config.toml
balance_bias = false
init_std_router = 0.0223
norm = "rmsnorm"
rope_base = 10000.0
init_std_qkv = 0.0353
init_std_o = 0.0
init_std_down = 0.0
lr = 0.00114
beta2 = 0.98
lr_head = 0.00678
warmup_steps = 321
doc_mask = true
train_tokens = 408100000
dataset = "wikipedia_en"
Below are experts of layer 4 (counted from 0) of a mixture-of-experts language model. Rows are named gate (a neuron's input weights, with its number), up (a neuron's input weights, with its number) and show model dimensions 0-223. Each number is 200 + 40 x the weight over its row's rms, rounded and kept within 0 to 999.
Before each expert's rows: "gets" lists some tokens that make up at least twice as much of what it gets as of all text. This comes from a sample of Wikipedia text that the model never trained on. Tokens count by the router's weight.

# expert 11
gets: " of", " in", " from", "===", " the", " 5"
gate0,143,144,169,262,208,269,192,139,133,255,134,304,143,213,159,143,258,164,170,222,215,207,198,170,175,219,203,264,184,201,210,212,231,131,205,173,184,192,214,176,297,204,237,191,208,239,277,228,177,217,242,201,116,268,192,156,232,212,131,202,209,192,275,273,274,175,228,191,230,145,222,179,212,159,184,237,163,187,151,198,250,179,177,231,230,232,160,243,229,177,218,159,211,245,203,197,231,226,231,215,253,180,175,233,183,238,181,257,231,214,208,196,120,206,205,207,169,217,141,165,189,231,206,213,221,247,256,199,171,121,146,234,205,163,138,190,107,139,269,227,270,181,265,262,242,193,203,181,262,197,197,263,187,222,183,178,160,205,247,128,227,237,167,123,195,219,217,265,188,286,118,180,206,159,159,198,191,174,130,156,204,229,237,208,208,212,186,193,268,180,257,232,188,200,160,204,221,168,150,149,211,171,269,228,158,248,163,252,170,247,211,201,150,229,210,252,127,260,183,221,201,256,163,198
up0,219,213,222,137,176,137,224,263,266,157,258,131,271,188,268,240,146,245,195,167,152,191,227,218,228,166,221,166,216,208,191,174,172,267,172,229,200,222,146,231,93,192,177,209,230,143,166,167,217,187,179,182,295,115,188,263,120,205,259,202,192,214,112,123,167,239,161,224,196,231,166,187,158,229,211,174,236,217,241,213,173,223,222,182,211,146,234,151,157,236,206,273,183,150,189,238,168,199,165,240,137,240,196,165,231,183,179,186,153,172,195,217,285,221,219,219,199,159,255,246,210,162,205,236,168,127,124,198,217,244,268,165,197,221,227,211,276,250,153,161,150,210,156,115,173,169,212,230,162,186,216,137,215,165,187,231,239,178,176,254,170,165,241,284,218,209,223,118,200,109,250,195,193,234,252,229,212,266,270,220,167,180,130,194,170,156,210,205,175,190,183,184,228,192,242,180,183,208,250,240,192,249,130,169,232,158,223,167,176,148,184,175,249,172,181,127,228,126,221,167,186,168,236,202

# expert 7
gets: " (", "|", " the", "(", ":", " been"
gate0,219,210,183,226,213,213,202,242,180,199,268,171,204,225,210,143,162,133,234,247,188,130,154,227,170,223,273,242,123,228,164,141,171,260,132,202,182,295,222,158,232,239,221,217,192,211,241,254,247,184,158,269,111,155,160,150,231,170,201,241,197,124,119,174,199,179,261,220,243,183,193,197,176,186,162,168,206,221,157,288,240,211,244,179,173,140,208,173,158,160,238,241,166,220,199,180,285,150,155,226,187,251,198,189,266,248,214,233,247,194,183,245,209,210,160,234,271,217,190,149,221,207,193,246,214,140,153,203,173,96,196,190,203,213,203,231,169,231,160,217,202,167,165,177,178,149,150,126,176,241,188,243,191,152,181,204,144,214,168,235,210,171,219,185,235,106,228,205,176,160,224,201,205,194,193,205,165,230,197,173,155,189,206,179,260,160,189,173,170,201,203,302,175,238,279,208,246,159,189,176,86,215,286,190,226,147,124,195,204,128,248,185,156,202,250,210,191,166,138,279,275,203,199,228
up0,183,205,224,181,214,181,174,158,201,226,119,217,200,187,189,248,232,277,169,123,216,288,226,171,245,176,161,171,243,189,248,281,232,118,267,202,219,109,180,258,143,169,200,166,217,194,163,184,164,197,210,161,278,254,220,264,175,235,228,166,192,275,283,207,193,203,157,181,172,242,211,205,230,230,254,241,194,165,236,139,151,209,146,214,211,239,193,249,216,230,182,177,223,219,211,209,105,242,251,210,200,170,212,231,115,151,210,156,135,171,231,136,227,148,228,167,151,200,211,279,170,181,186,175,177,258,259,189,231,315,223,188,200,214,195,154,213,159,254,208,198,212,268,211,185,238,252,240,231,183,221,170,234,253,210,180,238,192,246,157,197,229,201,219,183,288,167,236,241,265,147,211,200,199,197,202,247,160,221,202,231,209,189,216,131,210,198,224,231,209,216,114,235,164,162,209,140,258,219,205,303,212,144,245,181,287,225,188,204,276,155,202,216,195,131,199,213,210,251,130,137,207,184,151

# expert 10
gets: " |", " The", " -", " –", " located", "==="
gate0,196,162,255,200,167,254,244,233,185,202,177,188,191,157,188,185,211,235,194,244,207,212,303,208,204,204,142,169,261,179,178,192,191,221,226,219,237,117,118,212,238,209,169,205,154,187,198,184,149,187,171,195,161,254,270,306,143,179,197,166,151,226,229,298,271,206,183,156,155,138,200,208,195,190,237,152,172,241,194,128,171,182,169,249,241,185,139,116,137,200,255,223,118,281,227,209,200,244,190,66,155,175,134,155,240,226,165,183,252,199,217,273,130,192,201,196,168,157,166,197,175,191,199,234,222,208,173,197,260,262,210,220,184,242,202,146,262,225,193,222,204,174,189,259,112,227,190,205,213,239,224,160,189,215,228,228,189,152,95,244,186,191,180,209,189,224,221,230,247,167,219,252,163,134,181,212,223,202,216,210,193,210,179,182,176,187,186,250,158,131,225,203,197,201,187,163,238,176,175,220,232,262,224,175,227,223,188,59,137,265,191,218,216,194,258,110,239,183,189,156,210,232,155,222
up0,168,111,272,181,138,225,256,222,210,222,167,149,164,174,190,190,226,273,188,208,194,270,310,223,225,223,159,182,229,242,181,131,213,172,198,232,209,128,127,236,236,216,168,241,184,185,203,233,158,205,156,187,180,241,234,289,181,183,217,165,185,210,228,252,273,206,184,189,171,109,236,231,225,193,288,183,174,235,128,158,209,223,215,265,257,184,125,129,190,158,277,222,150,271,169,185,174,255,207,109,160,180,161,211,234,274,153,177,233,177,244,212,162,245,217,226,145,166,166,228,186,206,218,244,198,191,243,172,227,281,210,228,213,233,201,155,248,272,168,220,139,207,165,261,141,170,189,206,227,241,176,128,204,177,183,248,183,136,112,198,184,216,194,219,201,181,221,185,280,175,250,212,156,147,190,204,179,212,201,186,248,221,204,161,173,180,184,275,183,147,234,195,158,210,235,148,203,162,192,196,218,238,249,182,248,217,202,127,174,307,156,201,184,141,266,203,193,174,187,198,177,266,174,207

# expert 8
gets: " (", "\n", " who", "==", " his", " with"
gate0,176,223,137,169,256,221,204,241,186,164,196,131,209,247,181,181,174,228,194,181,137,213,205,185,155,177,204,227,239,221,214,256,188,238,229,180,144,198,145,204,303,226,181,150,249,198,211,237,155,229,179,258,245,170,162,187,213,170,155,277,230,257,230,239,190,154,144,209,127,182,288,181,237,228,190,172,140,161,200,123,162,196,192,217,243,232,239,211,217,162,179,189,267,160,236,174,222,210,246,197,176,98,170,134,212,193,154,141,185,219,208,247,148,207,199,184,177,144,138,220,251,234,231,151,250,156,215,206,180,217,176,253,164,203,181,224,145,211,262,216,330,179,195,158,225,175,212,254,232,118,253,180,248,234,176,252,116,198,174,294,204,208,251,149,167,186,181,184,218,204,142,230,268,211,195,244,277,214,145,253,272,216,223,247,200,217,219,166,249,127,202,117,141,176,185,156,189,231,202,168,205,166,207,175,204,215,209,249,176,283,171,183,143,209,212,229,197,295,146,178,227,215,158,237
up0,192,159,139,224,251,197,165,208,204,220,158,187,199,243,144,153,154,225,203,186,174,275,198,176,186,210,276,224,223,244,217,239,254,206,233,163,175,181,219,220,225,240,203,149,269,156,158,195,180,183,196,248,260,169,170,180,222,164,158,213,229,212,204,212,169,253,205,208,152,212,236,162,241,219,176,163,172,174,221,90,160,223,194,169,233,220,181,283,190,224,221,136,264,183,197,199,243,211,247,218,213,180,173,137,193,137,182,137,213,209,203,180,122,202,219,172,218,177,203,184,185,250,232,186,245,178,240,233,202,231,205,242,150,145,155,193,146,161,233,229,277,187,198,111,278,168,203,250,234,144,263,175,235,222,159,213,208,221,241,225,221,257,269,163,247,179,133,199,240,218,156,241,246,172,190,257,296,218,176,208,275,184,176,222,237,214,183,156,159,220,206,161,91,168,150,180,182,206,174,146,239,167,275,200,189,218,228,311,150,339,224,241,197,196,189,251,313,252,136,212,185,226,176,173

# expert 41
gets: " in", " on", " at", " after", " during", " over"
gate0,243,182,193,300,197,219,260,180,235,165,178,167,188,201,118,234,179,254,226,190,219,228,220,214,209,215,177,226,199,209,207,212,207,263,256,110,206,238,256,249,235,214,138,225,191,242,203,196,257,217,200,222,197,206,172,274,270,136,158,226,154,232,179,159,173,246,201,191,159,210,203,185,212,203,217,164,210,160,104,270,186,196,175,226,224,286,201,179,261,163,213,221,205,191,179,127,245,160,141,219,229,268,53,215,174,167,166,220,163,151,212,214,194,185,242,232,195,139,119,229,163,217,167,217,241,203,166,196,244,139,185,227,121,147,179,197,146,193,165,174,283,258,171,237,154,239,191,204,174,247,255,241,150,158,199,298,207,244,196,172,146,216,176,178,169,211,253,220,169,248,194,199,284,130,220,226,169,179,174,171,240,187,204,179,147,156,234,274,191,269,219,178,120,219,195,194,217,201,215,180,218,210,247,164,268,186,200,170,175,182,144,143,161,221,158,159,216,88,130,170,237,196,193,196
up0,253,212,222,246,145,253,194,167,184,200,140,194,199,198,155,217,202,204,225,232,246,270,145,226,209,263,195,245,196,248,189,199,151,177,226,211,210,221,227,231,245,221,181,184,219,267,219,256,231,184,203,230,167,227,148,246,231,131,141,234,215,195,203,153,220,254,293,207,152,217,165,158,182,152,210,217,199,168,129,237,179,273,144,263,228,237,195,143,209,158,152,209,162,210,190,150,222,253,146,271,255,264,120,147,201,178,236,202,159,116,237,249,219,193,295,233,236,100,139,222,162,223,201,183,262,179,164,214,223,177,161,203,163,172,225,243,136,191,167,116,309,219,215,218,221,174,231,170,194,222,209,265,170,145,164,212,274,271,135,161,102,194,199,209,172,125,243,218,157,195,250,228,230,183,161,201,183,242,232,155,199,131,175,197,146,185,247,253,216,225,224,240,176,177,149,213,230,195,198,164,186,192,249,198,276,242,189,177,182,166,139,160,180,212,200,231,209,162,108,151,233,190,182,204

# expert 32
gets: " of", " for", " at", " on", " in", " to"
gate0,236,258,215,226,123,194,227,162,205,240,158,196,229,285,151,196,98,238,203,153,254,244,202,154,275,168,210,204,125,313,215,211,192,134,213,193,273,178,170,271,182,212,246,232,172,246,213,198,213,236,126,183,167,168,230,173,235,189,182,164,182,208,228,196,160,141,223,267,187,245,198,171,222,280,157,251,182,203,156,198,159,149,197,240,146,174,200,238,120,151,163,185,251,195,199,203,218,132,226,253,208,148,265,241,182,243,212,198,189,200,237,253,176,148,194,255,246,234,243,193,190,200,283,178,209,218,225,173,218,188,243,205,151,235,154,151,196,191,215,229,220,249,174,214,196,191,271,190,150,254,185,239,229,96,234,183,182,221,205,128,145,183,215,186,223,181,185,188,224,162,218,213,183,236,208,213,145,158,199,162,197,196,96,185,218,201,255,186,231,207,167,234,215,131,192,225,250,207,261,202,175,281,212,131,151,134,258,140,193,146,232,233,254,211,223,177,212,194,170,209,332,159,223,262
up0,247,240,196,179,139,191,232,166,231,236,140,209,188,277,160,176,81,217,190,178,256,263,143,144,234,165,213,179,175,336,205,239,192,142,181,162,266,198,178,216,166,231,269,170,166,219,242,188,251,243,129,212,186,145,232,120,242,177,195,151,210,208,220,165,153,113,189,246,189,235,180,218,219,267,208,199,184,207,135,238,162,174,212,243,160,170,171,246,164,172,150,186,251,209,178,181,183,182,193,255,225,124,263,204,182,242,165,164,122,165,206,233,169,178,221,260,241,204,265,219,185,205,263,193,233,230,205,161,239,195,222,200,197,213,161,130,187,166,183,229,225,214,174,175,212,194,246,177,149,211,218,197,195,154,194,187,165,232,236,148,158,163,213,186,236,224,148,167,208,148,207,195,178,251,207,192,177,161,196,195,179,232,91,195,229,224,207,199,253,231,179,180,161,153,205,206,264,203,251,234,177,269,233,151,159,143,232,178,171,168,214,216,284,223,263,108,209,194,179,210,334,139,252,269

# expert 6
gets: ".", ":", ";", "==", " ==", ")."
gate0,178,247,169,247,94,128,276,169,278,155,200,225,161,279,172,236,110,246,200,173,182,154,214,239,242,206,253,121,211,225,145,202,224,223,176,199,225,151,110,124,209,214,170,192,206,155,217,228,216,207,280,185,163,165,235,183,168,230,243,203,186,265,182,207,169,210,238,173,233,121,217,199,149,157,253,252,194,211,252,195,221,176,202,209,294,204,263,183,201,161,229,225,224,234,119,266,186,221,218,203,221,188,216,189,192,199,222,231,236,237,210,250,153,193,215,135,184,170,194,249,255,215,179,186,183,198,228,138,204,231,197,234,149,159,228,227,193,171,134,225,149,205,256,106,342,169,172,196,177,217,190,215,247,191,228,238,145,204,284,175,216,145,231,216,159,204,190,207,210,236,194,187,227,182,224,201,171,169,224,134,158,186,246,177,211,135,187,193,256,157,181,158,196,208,183,125,186,168,286,197,184,80,121,183,113,189,248,203,138,212,167,235,223,214,234,164,189,191,199,176,224,217,236,213
up0,224,172,201,126,313,241,149,242,135,215,213,197,234,147,254,145,281,152,191,241,191,216,228,209,177,196,140,291,193,180,242,220,186,189,228,220,176,254,302,250,177,160,235,206,198,243,185,189,199,203,108,180,269,237,162,182,225,169,195,194,222,98,213,218,240,210,175,194,206,245,181,200,267,237,142,155,205,198,154,224,195,237,206,180,112,170,109,203,194,253,185,209,149,183,280,150,226,188,233,204,185,207,178,236,219,191,205,191,155,154,180,164,235,195,180,233,184,225,206,177,133,189,213,177,221,212,140,264,217,164,198,155,271,201,194,168,223,186,266,163,221,210,123,278,95,211,254,201,197,199,231,205,124,196,158,153,238,207,130,247,195,291,154,188,213,195,244,226,180,166,209,204,198,235,161,222,225,250,165,242,239,204,175,219,162,216,198,194,139,198,231,251,209,171,175,248,223,225,107,189,189,328,261,194,269,207,156,197,276,183,255,179,196,158,146,201,224,206,205,208,185,176,158,166

# expert 5
gets: " |", "y", "o", "e", " was", "i"
gate0,212,216,155,174,220,190,178,247,180,181,178,265,190,192,191,210,160,227,193,249,209,176,188,172,171,126,202,269,165,287,101,169,243,240,235,173,182,110,183,144,179,247,206,235,202,226,270,130,244,237,254,181,182,195,218,243,244,197,123,182,150,204,240,254,279,147,181,231,168,173,188,175,243,233,265,222,258,237,176,154,176,239,244,135,170,212,185,154,120,258,170,183,133,225,221,261,272,192,201,219,151,127,167,198,212,227,207,232,260,259,178,169,191,206,165,121,228,155,239,166,232,200,225,230,170,182,239,263,208,213,188,169,135,261,167,143,188,235,246,138,212,211,211,165,230,175,164,144,254,273,230,181,202,172,211,145,182,159,192,220,274,119,261,169,224,189,186,261,203,235,243,187,171,216,210,164,127,188,114,251,216,125,272,211,223,208,210,185,249,179,201,145,210,183,234,171,226,206,184,233,186,238,309,166,184,208,228,277,204,238,191,270,233,203,176,200,196,235,136,191,192,202,178,167
up0,213,221,205,214,153,190,215,153,180,217,229,161,196,250,193,163,311,228,165,138,128,219,177,207,227,243,212,182,252,221,250,173,168,131,186,308,191,236,232,235,212,202,192,176,259,129,168,192,204,186,157,193,230,183,208,126,183,220,251,260,239,176,157,153,203,219,161,182,160,268,177,170,212,123,167,173,176,187,282,189,270,224,157,215,230,199,228,175,254,145,178,243,294,185,166,179,232,250,166,166,257,291,136,182,195,232,259,164,173,83,269,217,167,254,238,212,187,230,214,285,189,201,175,123,236,175,196,155,189,210,219,233,219,113,262,230,265,209,135,224,189,196,174,208,150,267,253,215,169,190,205,222,251,269,194,269,204,184,123,166,164,203,174,224,235,192,183,107,226,185,162,225,177,167,215,171,260,236,242,130,172,244,137,157,187,150,125,241,144,216,199,157,156,211,196,258,216,236,211,203,226,178,154,247,194,174,215,188,237,186,196,179,212,211,216,249,205,175,225,175,187,203,252,217

# expert 35
gets: ".", " and", "a", " &", "-", "–"
gate0,299,192,116,193,185,177,182,292,117,203,258,189,229,172,205,238,227,192,125,196,137,151,228,138,215,263,243,201,252,200,203,182,215,224,230,215,188,189,200,203,206,157,115,172,241,154,211,116,156,225,223,297,248,192,175,133,174,221,196,223,245,202,222,172,234,181,102,163,174,226,204,214,153,183,161,220,211,267,231,222,230,225,204,125,169,248,180,147,243,157,242,283,159,285,184,238,283,201,249,199,216,184,104,235,160,212,232,147,258,153,254,160,187,202,205,178,238,273,179,195,190,194,251,209,201,156,227,191,178,160,225,163,188,155,149,159,211,224,213,185,218,208,211,192,128,246,145,202,207,222,223,222,233,206,208,204,158,183,162,175,143,161,137,181,211,169,196,187,184,178,95,158,224,213,156,193,264,195,181,126,162,205,164,204,173,121,166,258,295,149,197,218,166,263,220,163,179,242,195,152,174,213,200,223,160,201,199,194,221,161,271,197,175,162,178,263,204,113,150,253,182,189,195,198
up0,123,182,236,152,173,272,224,142,249,137,115,197,169,208,217,215,183,252,268,201,238,226,165,228,192,105,197,210,201,152,201,222,176,172,132,210,250,157,174,199,229,254,212,257,197,247,172,294,262,193,205,146,208,217,225,255,217,137,207,169,134,174,232,248,134,245,250,214,195,194,216,211,235,177,235,176,192,164,169,168,137,142,257,249,271,177,246,214,142,258,108,159,217,160,185,159,122,242,202,177,229,235,282,163,249,209,125,211,167,228,104,247,232,199,150,250,166,109,221,217,215,263,175,188,177,225,203,192,269,226,203,230,242,224,220,229,205,159,225,164,208,206,163,217,264,211,254,219,199,161,180,179,209,206,186,212,261,204,237,184,253,214,249,255,185,236,217,224,240,182,285,229,189,198,218,227,153,183,219,233,230,207,246,230,176,278,241,126,162,246,211,133,251,168,169,205,224,173,156,242,262,234,214,200,201,225,198,164,169,184,134,191,174,198,254,172,187,268,259,158,206,139,229,214

# expert 27
gets: ".", ";", " as", ")", " and", " D"
gate0,259,226,191,243,255,159,197,192,198,151,259,184,276,130,193,285,185,224,238,218,181,213,162,243,242,159,231,276,158,172,163,272,236,216,158,211,181,189,213,174,242,147,154,236,207,216,171,214,230,161,206,193,224,231,198,133,199,257,149,180,171,233,211,184,184,223,236,152,175,179,185,180,154,303,172,162,194,210,126,259,161,189,179,257,140,155,273,217,244,157,182,182,194,206,188,203,177,126,233,197,261,194,194,198,204,185,196,154,241,234,220,175,231,161,154,183,233,248,201,138,239,168,232,229,258,198,147,183,201,174,167,163,177,175,161,187,225,252,151,227,185,266,146,184,205,238,123,170,265,122,223,235,163,124,237,285,165,229,272,236,173,186,228,259,221,173,204,173,191,214,140,211,294,212,235,84,246,160,136,176,211,167,211,233,139,181,214,142,242,202,228,264,179,236,241,183,247,222,194,185,233,171,161,135,214,163,167,178,154,148,266,231,246,138,139,169,168,199,149,168,233,125,219,217
up0,202,277,160,205,271,180,135,156,169,240,250,162,267,168,201,203,171,222,207,188,240,261,174,196,235,196,222,233,147,189,151,288,258,239,166,186,223,243,203,201,201,158,226,226,180,154,218,190,210,118,231,226,149,224,168,179,239,222,148,126,155,225,189,209,182,230,255,192,149,164,218,171,145,240,188,155,221,207,125,226,211,224,229,278,225,188,280,253,232,172,192,209,179,215,181,196,158,205,187,256,208,231,177,192,225,188,145,100,218,235,240,204,167,183,208,156,212,262,228,181,243,200,267,233,187,179,171,186,189,240,160,210,142,229,188,167,200,151,207,169,251,198,180,170,197,172,122,181,226,147,190,280,232,202,228,251,195,204,293,209,176,207,220,238,220,112,254,209,224,193,147,225,205,199,202,122,229,143,205,140,148,160,139,261,183,211,201,111,242,153,224,286,218,195,216,243,233,166,200,143,222,235,134,139,162,179,189,194,168,162,266,172,273,180,89,169,143,199,97,218,175,126,192,160